config.toml
activation = "squared_relu"
balance_bias = true
init_std_router = 0.00741
lr_router = 0.00119
norm_eps = 1e-06
lr = 0.00766
batch_tokens = 131072
train_tokens = 606800000
Below are experts of layer 6 (counted from 0) of a mixture-of-experts language model. Rows are named router (the router's row for the expert), up (a neuron's input weights, with its number), down (a neuron's output weights, with its number) and show model dimensions 96-191. Each number is 128 + 24 x the weight over its row's rms, rounded and kept within 0 to 255. Numbers have three digits each.
After each expert's rows: a language model's description of what the expert responds to. This comes from a sample of Wikipedia text that the model never trained on.

# expert 4
router:114122138146103176112133105132098137105188152089105162072126137130134123152120136085129157162161134149131147123086161137114094103131115112120119058123141102132145101132099183139121137097107123099148107103113090097115170108090109162172118152109137138108101106101111129082140051076131126140
up4:090095125117131125142144146131101138128129137147143136135145131125127124139135121098152172127106103142142085142183109185136097162144140110174141126123153120100101141123136143162157089139096174116122090111102107137140123153153095130108120120139140164157162179134140072140109125052114140086
down4:126104111133174132113149150131130130142068107180108116124150113132138127119153156116142117156103130099167110168135116191129073152146141126089128120149124145123143124151077111159091113116124097132151070091139123120136090154136120164125090162074105132109139143173135117129124149103147059146
up5:085093114157109106130140129116114118158123138136127127152130167159142152155112120158138160128084053135123112155105133117112093190123160122138142139134113174113138115126163142114094129139144166097184104141097119151140098110140108105163100085090154119103134137090147129112141127138127148127
down5:076112135134129162085135133110143152068124160121103148181119117130117087152135116162118110120125068135156149135095127136116145115148146129147125093117093153098103155106075125182144140120134123073106137182157127091121148144111126116135127142102147117140134140080122129144149119132135112156
up6:134132135135108119107147108133099128125103127109127129135117152220123096147131129127124149107111062125117159104134093174142107152155130116093112115128128142117035132071126146125116127123172099129126142141130118144144064118096078132113138098074166070135121118122119139131116130129103112146
down6:158089144105131126130130117137102127135109117095131087131108102146124104144070126151192129128089140134095142137164126114133120132120106126155111090128127128135140130135128117082135094134116144122160153164131124141154111130081120102128106155052078166120141124128159158130138141136137100140
up7:129140096147130124146154135150142128173136131126112125139106037157141109120132128143123147164139124127092115178131128179164124131141160127118132136149134127123122106133122131141128119116126176097163114113132099134100093105146165128129135128101150131171153102141150129134144146123103134107
down7:108166187136128118065127120127099153111122146150188078105107127152135109124114175090150123168124114100128147095064157135089127194179128162116114142096107138127162112069144115117112122130134136098105100153144127112107200133110148106136129090151121100127103114150116133135128138109115126130
What it handles: Head nouns after determiners. Common nouns closing a noun phrase after the, a or his, followed by of or in, such as species, area, ceremony, facilities.

# expert 5
router:136172126141134183112117140146133139146148115111180086131093170099159092130137129138143196124111148195117143142080146109127143132176126159123115105132121130123151146101158130140149168164108138136140111160131116085103142133146146123112114111118141109107082169106151062142089085111090129086
up4:175122146104074179142132138134125123103133129134132113127140122143131083138111126121159128138113115135117127105123131140133107130154136162118135129129145127129171133126152138188145149194166105126113153125210099090089102132105164130120164139108125140200095166124147152072088117132083120109
down4:096127138194146124092129117137139151126110094129159086128143125101153123119153151134143109121126137092141143122144129128123138127127097101082128128120133121119133127129119131105104169121141208124165130169138117143139137160097096113101101159105133130150094131120108146135135125127130172148
up5:116179083142162127093130134105166121112113144131130095141089123152099157161125111125058099168137134133145116115124143124118127128125161135132164062127118122127104125146162097117102153167118059140113132168125133168129113123096096143132075146066126130076091138112108134127114095111108057120
down5:115173130124217117126136164102150144108088113118143176122084141140152136109143161118127138137128128131129141120100126100098074092103115118135085216116129145113141122120088120108067153131117113094133128182135141163127126178135191126132111098128124146122115129093108110130127140148108118130
up6:113122114092135108126130161131164134205132156120127106135168165131134122149121120111130076098128101164122098152175119096113125128079125156118129135112148116159142161137142125110158121096122127131122109128124123128125141076134094122136137089133144130118162119135166128197113161109131131145
down6:155149173085136142114104124164147129160112139133140166131121118194163124151141170121099108123142144092163149129156133105117115141120134145117125136144128129110128154114131121110130181129131134116118130129119139129116088074063121086168129090139105116111127127116123143107118097141135118128
up7:132107161151108119178119128125127114125134109111129128148128157125083093084140110118136121127132138124130127150135099174124152130140103148151105094119116129141142166068148108106160079156168144180122131146148117137143142122143108128093140139123159160132133124132116144074133116146120192147
down7:194116118146069095127093129112117086128138121127127156118218109206117086177129092133123187098089130137146104153139095151137120172123111147104097114127160131101103144174157138051129107120112123120118127130145106119118111105113131111115095122114156138089148128138140137118156146116103110104
What it handles: First words of proper names. Capitalized first words of multiword proper names for places, organizations and parties, as in Ohio Senate, National Speakers Association, United States.

# expert 8
router:108141124103155125107171097122185165124198121114166125142121135088106103086141145138113120110139123100129160098097066101115159120111122145138116184106094118139137135120103143149157112105139153146123106095110106105147173117163152126140124134114146153134134129102141110150131128161132154137
up4:126104109167128148166128098133151138123182090134148131126121163088127102130120147105158122167134124154048121114071130173113112147113107096118070109130146130185140129139134070119130092113129128128119123116142130151094133152140145160107123120158147128164172109147101099103093164136128119125
down4:134150142101098120125114087197132137128094140086122090091119113137076110112136137106077132102146189102127135163135104094132117166136112154151136179098131106111127167152087128176114130116152160159141130137106137127127149083140146128127103114115100161144101139128114127135111141134099145148
up5:166085149109161157121123094154059169137145102139108129120146163128109134135132126152159149120124121134138116142145136193125126146111162150064120095130131129115143103139169114159115130112128156135114115150115127097083134128134161126116130130099117161093060138133154127175101102133165162125
down5:216103164114125110067137132106079152137127121121125134151099127109131126125136129137112134118132151125125115152113147149124151129129154152103134126105080158114094115093100157122158117152077118130127138141095113121125116108129132140114127102109163121081138129092084114059128155141121155138
up6:110140122135141139132128129060141191123129134142130117129127141087118143118156138126101136158124117105114139152070126127115162082141109175121135108123148166122143140131097134085128155133156159101091146146141143077070132144122129134138128126121077120115143141082067132129205125122102101153
down6:079146127161163134093117132142173130133110134154162120142124113120071119098128134134126187141145144075129073110129191124132106119089147146119093138133113138136138156113126129119126116163170114110154154122103131106097169109106132137134126132127141170138129123111135131128147203157116119121
up7:121150128117044142151119131125117119113119135113151135159116176152167143145103137155108167102199132127157138103132111096118124117148105146125105133129155094124107152124064099102180153138142134113153094113145128100125077114143133132158137165163110115194112113115122116088127150149099099141
down7:130073124104138172132130132108095135128124120136126154157137144155127125166141130167127186114155163097099124127136147115129148110162077155123154093137137132105135149106096141110135126115131125096123145135173085184118075128130162126115117135142097147154124142132108127093121144148135159108
What it handles: Prepositions of place. Prepositions, mostly in, of, to, at, introducing places, institutions or objects, such as consulate in, moved to, attention from.

# expert 13
router:201113092176108147123125099103136142105134140145125139124153105145142129106150059178121120122141175109129118105157087150146111113104190119121143114132171132151143095119101116159134125115118151163139163113132117105100115140146117143149158115160159128130145135133107110144162096128126127144
up14:122132179100149165132123167109141137130147126094074125107117144142085139132079142081124113154159129086120106113123126148139127073091176154122136131100132128164118114109154112118169156143139143138146129112106129122133097157145133099116120090117126131138114167114116132142127115131135126131
down14:112125146137122083120101081133163121139130150130139188140161096095129101115115128153112153112134128133137153126120132126154098129128146133104105103167182112116056141131121138150127150137134104167122137139127123135128109130105134103098126105155148116155133140124122146136114107135128141124
up15:127120150129132154143117103124107124154125132104152134123206123131120172152073127104122126128128119137159106159148121125083136116127137129119141095153157132119116099139126119183147131134194143160126136124115112144101155132139126128157102126139133163114151132145137139114108133156087111153
down15:105098149088135117123121049136100135109110072092134115103147172146121129117120100109119093124158137118144108117133148129129142087169086130122067140154109137120130134127110096101162081110133110153129108124129111119119131128124128130164128117155086161129151153094107151129106138124137098119
up16:127118157109160139131123110092149141138112091104124164193119106134116121136152116152093134122126133149135139132144139113128091127160089127104121127120145123121156142114163111177137130126118139126167130117159143128124142128139139076121080100127131112115132158149101060143153119128114119150
down16:147100117079163133132121125162117129090177150088125122124126126132142121171179110096115155132138103149127127112079187138113180111147123117135128198099119104125104135099133112138142139164146131118131105150116154136104142117095126134186125145158150138111127140133139129143145147117111055138
up17:126136125148118121076155111113081128123119170098132163114127132125138131129131165097114092168108078140129122117133106126185132127108116139137192120147106154089161094163108134147120126119153133145160170144128104139132129138125148142126125131153141156159102156146149136136121103149100143136
down17:103152104127124113176128087151111103117128095153124128118183066165100087126108143162112124125069086126088117169149118177107121136213128107132109122115154133181130144118097097129099128111136135181117131129127108126130132116123133135115121134087130140142126126128141119167091131120129145129
What it handles: Word-initial prefixes, stems. Opening pieces of ordinary English words, often prefixes such as re, dis, im, trans, plus sentence openers such as However.

# expert 15
router:165134134120120096129161138131100167179169085117114162094128132103140181142131139146131109117124141138126130098139107150133106118125144217133132152140090118143160120098190128104144120152137113128137158117150128129129107114132116075118151121135132145098121094129132108153155111163124094139
up4:127153102069104099096141094113098150129131131116177125125144150107141110123119125147125130128119119101123110114134121119139125085137121121136130140167165126047122139069121130107127132159110134154136123130100054138149112128149115120135116141102119129175132133142132171132150146146153153133
down4:133128101119136114109212125162150110123129109099133137123134135115152152084099143127121138109134150117095133164123095085149153140144189140094141118167124124116130126147163097127156115130116095118098139117135167150091130103124117151126136129116103146110127121127101150128134133145144137147
up5:143081118127117127131068110129095142125127146071073131125080118122126093128127189130113151140095063143115130139149138125124118129108142129096120146110121109114165115159132101135125079112151113127125127125171136092127122092129124093110127151101150138156137113142170146134143122130087111113
down5:134177107136124134119151145104110127134154084102122148174104148127091154159129173093164125137158128090052122124116143110128108118148133105111141143145148125130135124115155131091121127109120133117147160156067118170126125152165091104127121126111177129088099131098118147092132103126154091133
up6:134168111138113147124112120152194121122130126114154146116137100116151104169130117113091117094116169177111106156101115132138165130130083164112129122133120162119128126158064128154117128118122119104122107123146125124109110126095161171109088159120123158115148129194114135116145107135166080147
down6:142094178128127173112106156142136157126099157119126137095111142118137131123129121144163129141039121145124132150202144144116151117091134125132092160158131109130108119103153128124122146116118168124093106125113176101137089132106110160127160107128110140157100137139127107129101131117118129154
up7:133151108146168123132118108152109129172129124137122079091138135142162129210110127119117132128133117144123143168177111128126124181134129190144116121149117109124083083109154134145151130101152114144106093138078136136146119116121129163129135134111162128141134145119180130132123160131137151171
down7:144131125110122134136140125192128134155148107103088145107149171115099158149153110135114138139134124140124128134172121152110128085146122125135157158130115067109075109139041073129145141078139149177174139121128133133129180124155159134115098172160134115121170148107137127121153128169152142127
What it handles: Determiners and possessives. Articles, possessives and demonstratives before a noun phrase, as in the, a, his, their, this, especially in sports narratives.

# expert 9
router:081072132096134168151154120162137137159132118102176114122115092100125126165139079132110112157132115163149087131141167115074096141108161125149118125087143132133127104139174152154166121162149130110081111095140108162148163131140146130119123133154134144091108120155174129107118061138129129084
up4:096133131145099126130175129126091167111130092099140167105128121135108198089137114129116116132057183102136117140124136143140089122088117121135122080126092129104127135148117132130135160124163130125143130139109133127069170142146137100137136103131109128133135074117123113119181118088116146162
down4:070140136167086114127110086127156114146163131152151150107136128101109172125102135092169114135097131115147130083147102122134129132128097143136160135105097129128137116140171114123122123164149126127161161125072130132129137085112090164088156132133125142122096115136150146102042126131131131114
up5:084088141156139097128120126109109128136177104174146132123179105171126125136131131123123118131141146110145113124110138119115117150173079120127106143095147137143167128140127147136123125096134150135129095175128136128106119125140131094183134081147087093117149129123135132086139134128162108130
down5:144188151127106127160180132139063125126131119125183093133112125109102125112108047107151099141128146182122112144135138127099159153112102129119140122139163130116135135136125160127101147083119077113129151125100090110129116118127115160132131203088127115113143113137143100103125113094116131132
up6:142129140096115139111131109149108171130175142123109121124134206101174128134057111130160080131145151169145138093136149169130103125140131126131127153131150137114103075127176153135078145065148139130139132101116146134155141135130105119127106131172090141155123123131165145134130117114146157147
down6:176124133174151104128114171121099124110127112136150127125117056151135127161127091139142087121111094077122152132152116112113127153132110121140084157135125143162117122138129161117124178129123147121156131097169109130113123098134097142112111099154135121128125158128174127125167120125127108072
up7:086122123141166159104139155113114135127141137136140125111134130152091173132094098124074127125122115141131179110092143166105122062102093128104126167126127100133144163078173143107111129149129109165129099187127125130136100085142116131123112104141096099122172125129137152136185108136130106122
down7:131163124098091090122145113141151136095103115141099121132169130112102111104111142164121162127097137178149161141135124094124094129128125116138131061143128122156169136157068156127108141125136128121104085089155118142121143108107139128151088110126103130129128165170115131156172129143125165128
What it handles: Given names. First names and given-name pieces just before a surname, in credits, election tables and biographies, as in Michael, David, Lizzie, Abiel.

# expert 3
router:146125147127139115171094134110128114143110084109137110139072150155105119128089162116153113142117095147139095145121119149085082131114145113140156091068097110131125169161105135106163116155114144186156152085167128123084103104130109082097173135118153143155126122102156137147131132134145140136
up14:118098130124133129091103137135123168123125128132145156107104150140122128106151143157158168144123134137155120140143152135137118097125119120122116085131153174126134128149138129140130149129128145182133187102103141121129101103212122128117136112130120074117187137141126086144161108121130127131
down14:158118176138125139112126103155128127102119128101160114100150117129126089110144135093101146088114119143135087153150126116127101118133159141121134153122120108133117138225146115098143091110132127143106132149110113139089106122107121166094074170145129127176073117116150142130134159081122152167
up15:119141132128119096125135082102130170158130136131157160128111108121117118095105151132134125133153141117155110152139142112109126138076140160143130082154095128130166069097139101118130093128123151153126114123128165132112110125104164167077122135133123195119128123080089129111124134143059133133
down15:111112139133127131124080169105176148178144123159105153122117132131151129125113125112137147128127120119106143127106102129093117129118169127132127109151118156128128076099132010077152138165160128109142148118094090129126126113098103129121119113084094212115078126151087120097145117127121149104
up16:131127122202119117130201124155125128094120112136094136116070128195116136120115149136151158084124142113129147111124080113154145130098107105207108089165137126130134119123157097123146130138085154122090169127118110131137171100092114135119124176128136124104079123122145124122155097096121102179
down16:128163097126130136122131148133142023129124123134160120147121102152114140104137131123145108097111134134145136109134161144114103162120117130145128130086136107144130132202117128129121135109103141129130110120157129198135121107098191108144131114114142139148107070119101135155160120129129125106
up17:117137148125132095119101150097163127133116113081129149103110113095114118114133124133134101141127146164150107181143141140128159153122138181114136101138120120107059124140139130103128096160141132134143132131116097127130085163124058107131072129193117118147148144117140150131124143130123136127
down17:103096114147148142135098136099109137081170134143098145119123135164127120089131114120120125112125089152137142114120132145127172126104127115135089098148109167132166119089093130094127100098156130162124087130129162096133121115169160136126116121172133102119154123110124125101124196112131135123
What it handles: Foreign-name word pieces. Middle and end pieces of non-English surnames and place names, often with diacritics, as in Żuk, Guðjohnsen, Khebudkar, Xinweicun.